Experts of a small language model: 9 layers.
Below are experts of layer 3 (counted from 0) of a mixture-of-experts language model. Rows are named router (the router's row for the expert), gate (a neuron's input weights, with its number), up (a neuron's input weights, with its number) and show model dimensions 0-159. Each number is 500 + 40 x the weight over its row's rms, rounded and kept within 0 to 999. Numbers have three digits each.
Before each expert's rows: "mostly gets" lists some tokens that are sent to it at least half of the time. This comes from a sample of Wikipedia text that the model never trained on.

# expert 8
mostly gets: " team", " City", " States", " University", " film", " area"
router:489583428585570487522592536492455498458538465496474479463511485537559472482502468514531532580550555510521549529443527451531544505521467521504433506489420528489478440517614529495501572485482474544504590453519483535458558522517525532511515507547477512545453479581516531542475469446482530531484504479556506472566471518473527558496524438489469514522505477484530537533504560517435456492538440537509575469468560472439530493540517497589483528530465498501437462403473507537489464464462487
gate2:456545461584522514562503549545524542449482451506509519517525480513542464443485474481514520525549516494508464514506497514475488532529505504516533532425493483475510498504497565575516535509405502464515492465455478578440500480506606459478596451455535518513455445507495506553521501555458427396520496508551519438462562445447479491539533534469495493477505467507452520446485492480522527465463541572549561485443376500419476520460461475465513484493472449506463493476432529495578479523443563
up2:524468532456475557536491502492510516452489563548488533485516529533556485505480538485554544475518566495619428483460475504513481504564482487527511489503508486534510515509517544522523530513477440426494558552499487532456453471556478511514432373477445486501459474541497464493530423506584486401573576536528497445506484447447473506481476443474520481485543484519584390520561481561478492431546438540530472520458470573486495503516541559485476484502472495455538455512556470528489511513554465
gate3:561494478474510456496457526465552500516548472519502424493513533473523430483552472541459516499520495512548518516508570454472507454485438527503456573513467446568549498494569467547505469531486432494490505444451516556480443490419490519485530506510527457566492531543521618466461440480523488517461442515521448497492504600495483522547470509447449521488429427527519442522543522515460512580447392559499459485505499522508519551498440474506466500534499600504484582433485518573497504474508469
up3:443494518436484501521494516520434377512524448530512473473491485524524507494487487413473564468533506529530529518587518493499570513462519545497516514491482502535488542495517481429437559474500495501566467478488472449457500489542544507437470445514558565569414544526511493488588451431466561476481540518466524477499499525500549441514545462416484508472437491554511462435478483480497456529454445551446504563472482562585466504548508515515424464459558500488449530421520463488480562513487456
gate4:456546480541578504525583511515473588497506491570519545508572499542614506507502475427486518550494496460543478433462508531474477510570508520495558530476503489504475533453463537502501474500508499473513462540435463486447521526536556536502545549438527542428496508548446453477489508433562424460479509392493502528511509507553491431480512506466454470509468501468468405474510495518497609479492535484492487472509498496428460465554532559471442517450497587465514487414481446461500504556475516
up4:506488608522478521454575535450406533442409479490520463498539472436580447507505518523481459549480544537490464457519549486486456488531418536534490548469494501535402500496470498561426502489495487489424444504541593455513503557451491513504492467552519534515519481488494562451493518526492479475549600464562494465467548501518477500542527442470514492520502513562513443500476366515468541490500462552490494560516500493425545543541486476515547457409485515479471495482498514512466516476516503
gate5:577591448512479519458469442430545505544481595547575484484525431481516498501508516553535449519511509514418516461485486521486502503520465538515511517479528507444635501502460471540544473497481571546518471511538387547511528500474533557518532463558493563543517498477569530533509538561493448544449457471506473518492442489488460515479480542462523461569512541475519537433471478482466509560434503554502545458460442475514557480478458507556532491516421484483485469482405473478473442496484492
up5:422553486510499519468561473464532436546511519504530509540485481454563459487452546493504499466515485554489503399505485485454517537530498537465454464453518513539605515470530492553462516537485508558500503449543487559538528538472527576546581487491521522530466488494519567543454569489597536477490462549511562502437467476482471513522481477496526476532502499512478563460447466516488623551398425534460561451418480460501531489518544497448475477537500486503486473417463459504494459526450452
gate6:497579518524468500481527491571512534464485520542461512511532439517524446525469571518519468521514517527541507492603469494452515466482544501567524488582502475452491493527477483599460408453440534473435519422451462547529456467427594508488512501487502570472494513547507588491504505523461494458484546459536513458440504520502526541497537521473486453469498586506507455520530536530542462473450541479584544511486478515504441539502503563474617546465583455520499462508495494513538479532530569
up6:517479514484508513479506502530507481472509512540497513500485454440520494532585498519517474545500562550529545478445518484455541458528536438474545573565508569540551485459431460531462489546474452505443509542489510530461593550507585525481483493521478619548502553544554458483538477509475541510436523505542529464536425557497509520567451495493521557526513502481519477515497506538432386579494421470484520473536492525556572445477445554490527535493521393525522561501478469503536463532464514
gate7:482490502495511453574507451514477521538528448461479512499507497510545524407552485491444505484496519545474565542405485490422533493496480511566456473561567493515552475549496514516476409556476517463508508425475544498451557447533639477491531468500558467495495487516576493537512488570503535542444422529508451513481468509495488559452513538471493433461508552464508505512534442544442553477468456600501465528488522469479470452458458510518523515493454498524452462452480477509514395552479542
up7:575558551504434499542485506473468543464480488518547513486528504503577502487449504449517515506475539454437532505614504492463503460465449466517487512562549478522490502459475569545549589414491479482488553487569489516517478535502533509562450444469546448528501501534588509465547484507439560501524537568511467498512393455523597517437522519507478536525465550489498560513544493506504484515583511535562466557504545471479524493458485576546571522500500518413461483466472555469526481518540510
gate8:548548462520506419478527434568505488460464552494565519524567434506530457547491633472535420467484449526482545516536474477520502515422475395500528550553486575475414531486471511504481498528478458440450503486522458488604503510537517548492511536528425534550489568488528556453508440491451511483487479520479509468491515436539547511523480500472492581507481446496506460499516432509450505477484526569498541525528446497515484481538417518450429495482533496541469539526435492519526550512482500
up8:467504483486497476539386516545502527467534400448534522497530547498525473487537525425558421469436533494462544499467471483444480448546545485392511440458526496469528518497509435553540507449530462491443530476546449530515487489543467484537492561510543494427527528479584495485471522432508547466536557425477489554500545534442543504468518428496498518536452478490513464503523543514436463524497462453505446489412498515495510565421482499565475527492489515498487468481437423533451563527546511
gate9:453526532486455521604547601456415645454470479522516497464504491529390596504514546550560475484483505479501481466538578405501485480460508531485508530461441519517483482512509522503464513484537470518466479550512425500535517517409555471481516500443565530509504485487462467508473537549441566550461485500573477441500503548513503469459445519500429451459447477489511511514496562492522499495483523492453481500517492505471529473553577506496505527491464475539456570466529477452514515537536447
up9:516536489524437553441462599490489482460528468500484536485518479367502476525491471549545475435533570501411532400468448426488497454456506490484500515426549491502481516509478488460457491501445456506486484442485475515515523517516399510487487502585443528583507495541493456499469535487514505520504444485620452528491487533490518453512526507458487483551484524486492523436547527508469489535506452446545423495511534479495498501530547480560474450521493455538484545467459545613475506494521419
gate10:523505480507507493449488512553457532454518428504561501468523520508529509512496531474495524559501538481488520515525559418483495553517512499495497496473538555474452429427493529462491481458439463489577500456511599521472549574486533556552556518452432421538493478485486583538411538464437552429532531469559489566475471455516551536546531439515478529487522527451532498468515429438493537575570575523453465457449527502521555526516506496477541508458535494541507498443538591493470512483449497
up10:476475523439492569424541513476512479509507487502485468405491528492513538452539519529560462479509470479419504542518542480507456481496509490557490516454456431481471501560508497463457496493469486483536419516461466463571348473476498462490474537440483477482454544513513473508500539521506514476432523476432472551476551537509503516502414451464515551462452550498453577514517505462523506430533433399512466504500541530533463549490545463521519538446550505526510488541495581566473585571524537
gate11:533507456558489450486486533490466545562533496480476436481494473438384438506420429560476531467495477560539451480495548544522548439529540559557550513493494470499564541518585531559526498497499405525515501509500522435521556554520506500548523533520540453502491484534500495464500606419478555557431509535500490547566527477532468560474485454536493481511493553534522480546605500396528515503503493444544519480452497508419519570536514502536489495512511500523483476450468508472510491493512529
up11:560565456484511484530560471547502433504506531506483429472462465478516461427522506409560508449565443472490486455458420500502548574487512503500559529563497509553490505431499500482493501598497519495485529457600443482448514524418531469486459506533537446551510448515491538430495492497523520460508478456454480532542503504524524528473557531467459510520468498526424539565579469483565524443437523591409547465539527485508537528506500449459483500507483540551523484498408499473499455519504509

# expert 13
mostly gets: " the", " his", "The", "'s", " their", " its"
router:488478466511540489500579475524509483477484488425484446447550529469536499555567458534512489470532476508519529526525577435438459540605461517536491453482492388472514501483570530535512626507483484509448587470490489535489538504508534551549503521540449566432508516534520494524547501512518447495508476446442503446549461450448540535527556539498483493554520460525481478583502522577470462500534492529441505520500500618472499479549513493486441522493543510528430517534526512488526510444519431
gate9:568556437506484455503559497567493456427506513497525504437530477470505427521560543511527475485516497445517621517492445507467559467562497534444448529551485463436523506467501520550461565478539513469566495551540501518467574410509495515510482545513508490481473494561484498504416504504531477544517485490510462501406511502402557479511514489482447521496503487534480443478554517430503527483510507474514509512402533512482536552520509550492490488501518428621447540457492519428538515438524449
up9:475479546447501609551492504527449569546532479411445561502499436520492560515434463438490489543512539465514507559485494466535519477486487497491468472520475485478489524452437510443438490483481476537546469511493510489498438538460462399437490447558518505534432544504485447489576479493512487477523534502501501531564463470539481456592521516537491458529594486557527561469488475476479499506506560414505510578476477516508550482459547454518506456457500382488529513529499486441563523503511426
gate10:468478510501464420562506487478502513539465565458477414481468530499466550589505481494474506533484494479562529469545478470496505557551450495497505544494477543514502540515476408402526518488549528516511544537443522452458532518526487480508495443456508491490553497507466496500508488491522439483443498509491467478484529449553476419502523489479557449414522491542472479516460543579443492540473536445459573487536559421539465497530529379487481524455477479526457485526524531639481578460481453
up10:536493412560476483532526542466585509492570423543470526506530491588560539552546515458476481619516499510447544507489555453461507524535544501529529531504499545475485489437482439510551430478480496568496508463532485490457524472503467476562503529538490440466484492447481496488493505454437470583556506455571437469510483559534568529474486537460520456543481496466525456463485530477462520563523488520561476516526511476440509476554538617527551497515529538529460477518539516440503532525589537
gate11:499430493533580535574533529568474573499511479471508599452443465538524449515503490499547628513486474518480531482484419462539477506487502508518418544431519558430553457561547523467467544513489455436527545546430521536520439500506451451437447554478518498542538429498457545473519473535538483564466522504480473520489498480490494519531447491564498493500472527510493508478525502420500506505506521478486546425550545487472399496526536448504512458502484517454449479498456460474550487533442444
up11:469483478439527493488387521526528457531584457486501479521535565488539488480437488486490512514422473471463469542514551426536410566416503533431484506524480511518528475486509471506553480508487557513503519482471496560530527526546528380460479543507477474541507513452491504541524494520489439481463546533519465580496534534543531521531461506454496464463525534493467599446531556489493457507471479462536548554535546524546473483447557609492502562530458421436452524442536502463514541467510529
gate12:496491499514530433564543481523438523448499520444565455518556455489540491470425540516547416541511460470494456555570507456505456503486529522446497544487530511551449529515545515502479516454515514411476595561497501482461534506509518493585516485476539483511463495498521523504485510455510503462514507451523562442521514398453464464494503503465551487497554529484598411513530567475512565452574449512434484519513413514505518486503473519409488481430460500532559546552488535457520433517477459
up12:512500458553564499552550513608497450491491576486572476496533477511510514403506532473482492461485519503581476495498530442525504498552567502485500527480409483521508476436473499511541533501527537562572510538422591522488521477469472522492471525558523478446522428554548527501502456446503472403471529460495430501619482439544481483557492487482495467501490512439459446496506466494539499478515502452525504485501576491500465446439515465494479478447572446454390474502516510498469542470502518
gate13:450445472499535449522458455416466452556527535476502434484522517517486507563499466524528469539500539473461584428467577477491443462530469562588498473459559476526571506503451479510516575493497524453492494503489513520497538442561601459516486496531480477529470505474590430494472587521547467536542494576523517562438491556457401519433490521499520539509526496452466497513507547499439545444507503483536461438551488577465506510506498515470455502528498484453471517499508529495538466432462568
up13:483452487450530475442498520479438450521516546468559395495520449530486492516563521496499455399555558413533532445496499472488509553534518474515538542475479525486478524549543444525472556491498473543535510479539444581478556539514545529624488510488514508487472472465545489512550483509528514519527540587468522529492536552457467420502540475489623440558475491513481482453488497489443492546491508560554535448513480561492436521548455509528441503541435520526418522540525459490482503522486511
gate14:537497543472461426471447404484473502524568492465472494497567547500529483494461496517462473568538548476473497516519552462472540490476529553475533431456485421527516547508529448525526528456487517493508503475489482445488456540460436446364450617574486490518535530496476465483430498493485520510433510503477505543535525565482526499517499533473552511530442487474457555488547474598410420509476516530456529488467507549514513573530450529475491534571464516489487549511455530528442443463508512
up14:508436433537529496461506503557468532585548497463527502497476540527583431487447491475427437498529522455555490571472539524480467398459515472536483481501539522410465545486530543468522500459522518511521478509595563517533435480477589492482530474433500523513483527526529505415485547467513459474421499533507478457531487531535517468491474508468437495530477445513524488486457472529520521554540586523436505557496505550488498558515512607457435552463583514493460533537497530494553485513504552
gate15:478475447539466449500500481513498537517501505509457452428477453495514489436543434546540479580499472469481551477484457584523374499542515482492483569492480478438460577495454512514460510526514467417454500470552542537525513473511516514470463569500479521451597499530504550467507476504491485604467465512496609520462461469506562479434506473468500493523531521464531594472512515475446488600499512507494488533417424459472519480512438476469448501520528503494532510537466557428518559491490524
up15:484489450527503518524457536444530456489499574490512460496391528575501499517586503512541477485459471585517529531496580470430499508568419497499474504446490514504552584483510546533441566458456508582445520458452595544473532458544538528496479481488536543499466440502496462524478513536490492533394497506557525422525534446493521562521520530537477482517457479529424449506468462522595495529547560560533547506481445525488478441487510473499513471534475440546510494496468500541473510478479465
gate16:516507519445499555502505474454542478527458477463578481409564492480522559505495466496519485570520481545533490536485560464517538511528535521521414516451497509437509546448549495469500543512468464481550481577461441423469626543531520544527499460460488565450500471440477487433496491486538494565477538485518487497482438614468481487518527472537526438545533471509524490472448510565471505472489531528451486534518469531510512551464579518523513496477609532489488478475514476395509544457431456
up16:479498533474474537547470542437426529517398495377534493562448479534560485518451511494445542483464439519506488483439511535508487502484608534496514538488539549551504468524489461553520515483459473483489505482558535531511458494512561530510464461547532517465483465549413516524477582496550488494475514552507443516516423477510515473480505541501506505472539429463547430409552434518401475472448493495522477556452509497448466473474481532505515521499557544525468482523550523497608509553483448
gate17:504495552474481504517450459621460509526471527448465467472516506472565407432444494530490480426504500498417561497453432496502420550513576547487520475440475490488458495450465498507460515479491466505488476537406479488514546513512575477517494462567496458488538493517499479556521550516564458514483529470435528466544424520461519504539557502466460446543495460499462445497467523472450529507506535559559515548592502479484470456535478474543526458556469515433399584518477503478505518510540534
up17:476526495506485570507476467628512560604520436509584462535540416458529463563441525497498473468497522509487508448494460515467484501533449497544442448512493535478526512506475467526484475455464440518441478482542504516534502559453568508519484495503501532449484409516401492539405508509552459459490545551529523501525518436551504518527508481514509480544476504551492505522453566483440503503525457467496537515517450442440551455464465562499479495534542514504412518477545570464451512414551499
gate18:473513497498483467498457449459446540534518574439513478476502499519485423469506558426540476494483449410537487452514592505464473454450487494508469479549494505442493503489611528545552589508474458562514491411441505499536582453531521491461519507468510573462495452555559436490454548562495557492502512524437519582527484503551526525512536469527555488467534528531568532480511539538462542504456458529504562506499442474519526497504486494508469492479480471523502502596505483550528546389474532
up18:516454472505505473408533515477527469484519453487449500489435498506480560524521482467450505501525476510477464512469427432522461600460471573440476581499481500508510597498526507443534512485554524390501503568521508480516517484423458501479465535442527462510522418549471552538474501533516457476538470436484449443511555510460550551496512459502469540441466463467483565537466582493463446453482517493469551557508511514483420515435523501458593516538506481463444550452450541538458498509490483

# expert 6
mostly gets: " E", " M", " New", " U", " March", " Mar"
router:446528449594373522587511519542394535513486470470543490445433488568519581508465480542500512559535487485534514495435518515433507513469482555484464492464444449532486508475510460469500568475489506489448558535480508578508575497502464552477498440490424540513463442527541470531488524455480473478486539498579472442533516577485536505521488523552493514518508454547451526552459523485508493487511506446514526499483482542515561576589474588500500563571474524494512493454515498495529473493470458
gate3:490556449518592481473481460449501489421514517506539558486544573502480496440475515504505525439453523538525490419470494566539491530458487507429490459509536440445533466481459454513573454454492562468500559540569441519537398493525520545491554514482539474558504501564469494513505432481473487530452515561558425526443526481558520502506462457437533527492464446553493461499532589479534498440533473508532449528421480474510496516470578481536455505542576510410497499457504504531483522509475520
up3:437426512550520538453484454465476505444539493462549487503557522565474408518445483491434471540515474455487500470499593509464446537509435526497522535466504467488548444395507529469525483484497592431489515460472440555529472516526533545495526491458508447502480573501535535495488496516448501522429516589520517510547469546451465496482458552471472620556487432503461475457466544529471512436502456507496470427531462466503500562545478532449441473546539531491450492508523481476536537447478461
gate4:505518524542503391523531506435498429521508435462483490465474463508508503557475446432434491450538526531571489487468469543527568495525560490556425488468500487489454509431485462482404516475405525473503495478503526553498522521484473526546533495505430490472441562526448624494486516456429468474493531435492482459452488456570480485544461450504533449464488488553458517482524503517515470519528488501455553505464551591501499531468471523558500496546488510535525574488545453491449486564530586
up4:464426525536492515542443479465472442498534464555451523528509512525536476548443468491481515387507494508515494605529573545459489510512495491494457462465542511461498446498435536412487474562481536573451505504474532487479556462485557525543482482497469545485498520468479549531492525502440452491549560417494555514533509546533459564500485496516581475498551525541512544488503556589523546489555530514481484503529506548508531619435483500551494449464504520561543483518497561542515387505473521
gate5:504476538565585490542498475522532495497476536517500516495515392494524514523470537424526517537479485436465506451501562503537605477540531530525481503529487434514489501501474435488452561516432547508481445482523548557442477480417474569505526524553459513464480496510517514531506535457483505465535564467541594528558517526499515466503477482536525493531433532479407370522453476531439468415525480525477495498549585477533452551476555519531485462514520442467469550466514474520445443480497534
up5:437466510531463544449540536464496546433476598454546552482493534556486513405542495523536526487494532515468486463512469488471466558518508459539471510456470518467448524476508483594562436461483567496412491446512523547450539415503483450379473421459496437523457496465476566440533537444513541538538482542488486538454516579457481470517509491505567464526496498539476535502477478463453524467504497485516568416458490539427545552510499533533461509473482509505475469520490537438511545496537489
gate6:527542509499541539575471559517512487511436470518581533426540527445480578549485510451487496560486553553574543495553511518545549479413533506450482577465426430495487518456494564488545575429548550514565522495517531470516467510505467464523575459509429483558492550554397450507452516545534507448593496567509483479481446565473449494557505486534488477481463518541518500530500470565480477503558501450520501546428490485506519499522520494519471487521506480494457489451517492559503465496521447
up6:454465477551523470434541530476461425475532506517481502527473517527503497493519490505517504550488427453430459514469465438491439427463499566541505500547533514432559496471506508507459484509544465570451451537481518509512480477519515436545437489475570498439505504482567513500523529499511489566534456444500481546507502450591487520475506503455534675526541502468534534523429521451464500498485582481513461551576466538448519487440490419502527415516504486509505490564489463480572541498525469
gate7:468461408457337410566682354401564513504485488465567537482475485562504490494485494534494555504500508556528447464481530497401499461458493537488495517530535565473501496539491530539478515527530479475492523540517495537513501510494547513493503489506484532432518495528508454619513542510503503453514430473559434524485486535537487507506455511507502488513487483538494515498489502501506452510440489446497520525484490466518527466528489511544490502530499489487460511495464539494510507509483494
up7:418466451562349527538542412609462476521484501486553505460543520482603412443476459497479552491502547496477526427498477481467504467505515490530507523508594462444483519461488543522500502511468541502544569476533489528479531536522486548453494507575465505463426517596513447518536472460535459415555394487499464518450512513520541520539506499510516494532517506525489473475497513514479485526488511462529516529445484506556489484495451515563454459526514486491465447530443466528497479570479485
gate8:489530469574523470504443518509458471506513532511507534500465469436552481508435515466458527516525485508489509466560519446478504517514472471508457465424505541499480496491518566579480577479488459466554530476481450576548569540501563554527491503594413497531448395492478531448570465510518511506546489511446541462532493480613511548499485505512435485511511483531501547546463471499504466550464555491452513493541472579536579528500492478439536450524471493554394560502485449476549475508430465
up8:475489507485441464459561437567413517512472531548496544495492492455505489467505485529449493473474517522514458467508548520492475593437453438502457448573454494502450492476516402531502436456545471436509461478512502547517514533533505497482509577442549475462411520474543501492458514445532507551510431533548507497496443509457536577519469498473459525526466504582510518566421510447591451536464493458504500445506502461521549489508574471508492520492424579480447542489509468456551494516505413
gate9:501449573502469491495497472427517463493493538557452510417498514438530527506511541529500503471464438470471503570526500454541493486470558528532448472546541446449513464437528447531485555478418580416516507483438516532458536488517525529514441466462426518546535540517478565390535527542509528548553514483515515484528475454508509481512496492488504462466441550477440518566501468482483476503531508403489563437479514518538480499551451427574495535598497482474543483436418495465483452529483486
up9:553504528445527530447514603562529514520492534555486503461394433482439499532578483510466529529586473513483470515508469474508454467434432499482509481573436518421555501535518527445409519492502497520536401575493497485446511527494521456542488521523496516520509486457507555463498429531525509492547456539479520530462561518486466480475515469477527447499514414582552453526517495453508520419518480470486447508480545469471470486490495470542502529443446581520565471505473505588493512555465521
gate10:521545481533464544483510504530522491467510484442523472488530525537600552499490491495477492590481436502537456528471499485495424526553519457560556451562560459503469492546531440538501456524467479526490569521413508573506490517510464435584526497425486470503522520513507493457548353437463477523402519607526490505437475510504555509529480515469496503522507483606538544469489473459530458509519498535531505539491531498514477515484515543531441547508528532512566462525571518477435516494462463
up10:491516545537506610474525471423517551469501429521455540552515522540578404480467520485436484498527486500497452466519495483432571569507471611482500534504488519556513533461524497468556487485558493525479514451494533552455525473520461569448487494586498493578468446449534469483577496458524485493446483485502474488591542535512511492481473526463437464552480456517484495531473497475474557498509548503435490496453488458448571490462485482524502561535472498508505469402424532451556504524557533
gate11:472485496474566492505552487504430493553479461560486518518477540457548556382453543503526465512408483440479472536437494422476498502441458499471461485518464499461456599574418510490516492567496544536437494472476456505409582479506564455524528481491439459534547475467518556563594466466448549499446512495487427509550497482485528496481494510542519488521482534526492482532506533535499516560468451513552443551486458528453522551497508558499485490535525482504455558546475474466542483549563503
up11:502495463512521498493525520501507521460519555513498538599568524623478492539548452442413546449463479556505535480519517515514469492528487577545488503514549470467469526469527448486516481499509504480485447498456508421519547510392575422481525484510528545436467520516530527496554503474528446445520493488559434547592494540512447552494532480508528481516430497468581482526576540464500465501544436532483469503533548440468561420500567496554542520518459486496441527537496477497438446517511517
gate12:426487470514567497486487485510521493486477466461514455490487541473451575458451471454539521527546517492475478475513425511519481518500507442483469469500457461434513490485488525477552547486436557451523412476522492534539492460528487509504483504551446535513498459555456508521453509473430563539524556490586491517550627561523496467536463499472459548561580571527498526516470437547530477481489478471498519475499477535552528485576518579498456581535587493477489490522522580591461471552495579
up12:549479508439545523469507467513551510553515474506472460495530500443474466532503553531496475486444503456510491501419511494507581555504501574467507534515533462485489524527513566516499496504580491560500516511496472509494429537472532463508422430445502499489422523406518480516494544489504407494620508528405557464411427495500530526460496571525516503477450490576548540504535511498563536491470559528449492496511498558536522557480478487464550459487402560444470514546464493504515485455552442

# expert 2
mostly gets: "z", "og", "ik", "ag", "ang", "ud"
router:459522449526430442529548542549437502570426520461528455473429498573444526530487531514517511513462494486481459526477519519444551560494594509507507491490442473512491582481494544507584439437491488533525528519487565484477529572466491495462437520536511559520508416511560498538505487484530500526482466532570555503437478526475533463476479516583490472527524489551498486492442523507512525446547540466501544531499484539372540439490496535462456501547464486480553429522461531465567497463413512
gate1:523534523476502463504465546436569523494474525585502435533477497463421596469462475500477529486538544489557506529545490484462516461511406473518465537537532434522485486442470528532572450454522485579475519519560525520553579553507458526506511531477548589461516477472523484497485475516508528475502419490441494457419481549508513538475553444514470458515496456441570527436494507523445513510534507446554472483440489475544493543477532465487537535463495470515536459532497583445470535486423401
up1:625457496548540464502519533473555448509507473546482449464497540514517465484483469484454528548510532498514513489416395518505520519543562486473528496522507557525556529587528527491491585522510452531493512534471509412450559519512507516483537481536374460455526547496504527553476443430445550608569544513506499526479523567528515429468474521516508479506513518496499491532446485447433431504507459503476414487483472471436535505490524485483533467549522530537478537496476577475482501536441489
gate2:450476483484446506523522579477481523493545466474497446599507462498500520403560495542560512568479510443541427540498520513486462517502493488575436439511552467418471538426430439514538471478478550500471525577536521479424484497468469500461526465395538478479511509512434462481526504507556440483494518553499535489550420499515541495441547402495508514557524567538495498497486465468494511542557497450457451512491452489449542464534509467489473455568508530468517573500492501490555553544488514
up2:399468453512529499494461489506585470409528464473494485449537523519456518493487455550463468482505509475494519498434496544548426540465455457505527477565493540525558487539465501491437497479489457472544536479506522528485472536535522534508475561458496495511478540518393508535488497512605528487561461558455511402532422480474528543493474474472579498534544387512534501525512547495461486547465477418536439423460473450488506563534483546488498503471461484524497464507440548432473540563459510
gate3:541452480535502426470546519499537439484494513479481486469482443537534480569508541577531539473484486479533505493476574523439486488507538541507517462481510484556504428448477453507445544500507469489471473553538518489521487512489480490453519537513513422549593556468560480516436587511469544608571522407490534497539508519535483491532423502532520509509513500468529535530568582490581487500449478434482499453491454565421572484523479508469467447488458411490536527551512521551517439499445536
up3:531466519456524499495517550421469523494475474530418451504476542472479523447502508526533464520520456511523505519574453549548474505492503474507536524519519500507487478437562578545595552453530621523569447532473511481450504530532464505487451477502569557447532470537479561455569464572437501513440527573477549449482524450498528507449495528494433539527504492612490448549457478569505468517512485522495467534480550507558437535497461524557462538487580518545495440504487503459475519460511543
gate4:466531524508585527544511491539533524435502475476514493466583525567490471436467492544479531390482484475546510425485395512494514420572473502530453467499474441572477428551535476476524508497496456493499622512549502490522486535426536481465431494501422549564481529519513531498595478527524555539485425504470532488477495574530487471538446482547495556477517465425510471567481478512530506451500463538515455542469485524490517509436494498470528517534527434479495549507478471519479568465491520
up4:466511493441589429519496504487544497544482515509490485435496496498494444474583456505528514468425567501513452495520455577493434492532501502466488516472439514565481539540512551516495516491441526478484407533432499493571501484465493451561429459559436503522566538480548497550494460516559498474516447539519553451501498519544537529524470546494534503519478524478499566498548561446475478487540531442578494546550522486515485500444499612487574492601490442482524464507527493521501509384519511
gate5:497541513482465534498529512556541482484507464581477455521501555522471473469532497465524501423478418504439376483525510422543474523475569530504465500435489492527514485455600510556550446503521474494556530472537484462473594553453497439446474579505550525519436535481482462460480534498530437528550473482528476439486483504504505492512475480497495503566535456524448473496562427562503500447495535549495510527423538385480581482521478461492529438479467509477499441498497482566504533494451529
up5:556557504539537526508539443420556454501511476476472504545481449502567479508450479500483505439515510486510484514509515474450524494458552499480506490480402474593573468483591461527503517554455476453476495470536572477479468563439456528400453535486495522514505506518489534447537514491511501498519467463524460481501496497516595467463520513439493541470491499420536483473472440573524503503456466440553499541442528472498501547494543490518483578455459447498578485451468448488528553354487481
gate6:486488430422516470412445461540529472477529540465490510502559377474566550528513570481526461510468521575477417484515486468523488563510507548472490528521484495486529526498519458545527553537507590518532487480608440480531472483525465512496532425452466502481499533461485461497458450503501454574497514561516481525496502497454506500445494505516502493479524491548487513499530536484594409523481539476550553593423495569531543484566484528548498415499492491525507545497572532531524464449487542
up6:536512515418463566361480437455536470526507443545560494425488434459474491573510439476542533477504518562499539463426449469530521486457504513480518583481485531506470512574511502457486489489474490470533536476493422423471521553490454472457459457487528545533507525479493509443460539487478521567438536501486548500463526508473447533543486555483489460547535604569489549469490497587472490484503473429433511510463532547528487560508515468540533444521531488475508504465508543486493452520569457
gate7:531493516468481536516511490522494444486505517460412528507524500479490499490464469557535463542549461503520486463460399482468551551563451482505497430463450506483532506511568559472418526520470479486588542449530484516530533642433523555497492440492419519541425531488460480519503499467552551536474528462487510495507530554424506447493477520512527452463505572527529552447520527420558562530492482487458511492589491463484488486465496580428497456596503537485495458506502533494540530484467509
up7:459551552479525480529453521460466493487453532471507462481478443504452464526411535462470449523513515489411461463542442529493507456525454455473416483495493441528512464470528565526526524575495476478480517483500441510506441514488507519511528420463533489446442567506523447491567457548497464488507571457560543478493533557464448451559482577407505472495522453551521491486463518475502459498504438510447493464503518505489489531520552561464522529575323527480520501522530504509483544465490464
gate8:433463485516482499503525487523555405539498542511472567502457515475446464534539454557468384467517473436514478527504501534507476512474492459542453479464502468498602497551573503499498551465482556495462475484460510587549503530485552418500556567517544479530507480516479529511542520544474561442532471524542456405512408471445477507460464511527485510476564415533501532430490500473521520520586497540539506506496438542538481533507493545498455450469438485548470421543531518465457509533517554
up8:535511466493433519490439470500476555470495504503423463483501489519511487459573507459484525499480477471535551536515523515451639497543562542484512532501447498593519478502501477548558446560431507581504504549586495495551532516479518410471485460456586529552490480511478408500474513492496483446467431567526507480504452455559543521518522470490482501483434447414521469495463481562479580561478544483486518577525533528454570471481487492515489535536516500490491535496467515446484460522417479
gate9:469512547519488461380545507485498536500463490484447503494480420472471508502535539503433477442428538496518522462526444500489506578492485539553495484494448496444473521555500538476484453435469530501477474462547570456496549511426487448495579464542448543436482480531571501549508506550495497477472528586471494568462507519552527523472503462554469520444552542544489574522441554520492432429522504527573575457567542579532490512489542483523554565516508520515487470508508556492456523456457445
up9:582438517532500454466435483481445576483424496573570492500492566491587519468493501462437484449509538531519512590465524470493542458505538496534551521442500546466509589468568514497478533476533504502445462488490430479556471512571488494493543554461495424501517453460485495527500466496540507534514493520513454502561534435476510536493455481477495555570423525435503485558498409511443560513521524423520569540534442580533484461528509506542522558529544536518457478493500530454486521450493499
gate10:535479498500449501544496546526539451505461470506513464500450539471415523448536537516468504503495424448468433487535549506498485557541430467446542525548517454482506491432454447477515476537510474547569509544519584543471521519464509533450468522487505458579464552534512496488542512483516538484492481511575466530519525503521461442550478542485494521445446384407529506492489527574496478417557515496447498471534540381419471500517436465496443518564487473492464530525475521479523433514432520
up10:498481467542476466467491448490549428446499491462437466509486585524536504451486594503464478543527429473503483439493544604511514506445469521486546503549604484504541508480541435459517506543499470444477456503526461508510490444504531498575568514475504488506519485458482441509518506470569501525460537428510521444532488480470508545464528544536503419445471529429488473517534418511406520471407562510460493525518474459478442477487523534542490533558494510564515443566496580475524506505439538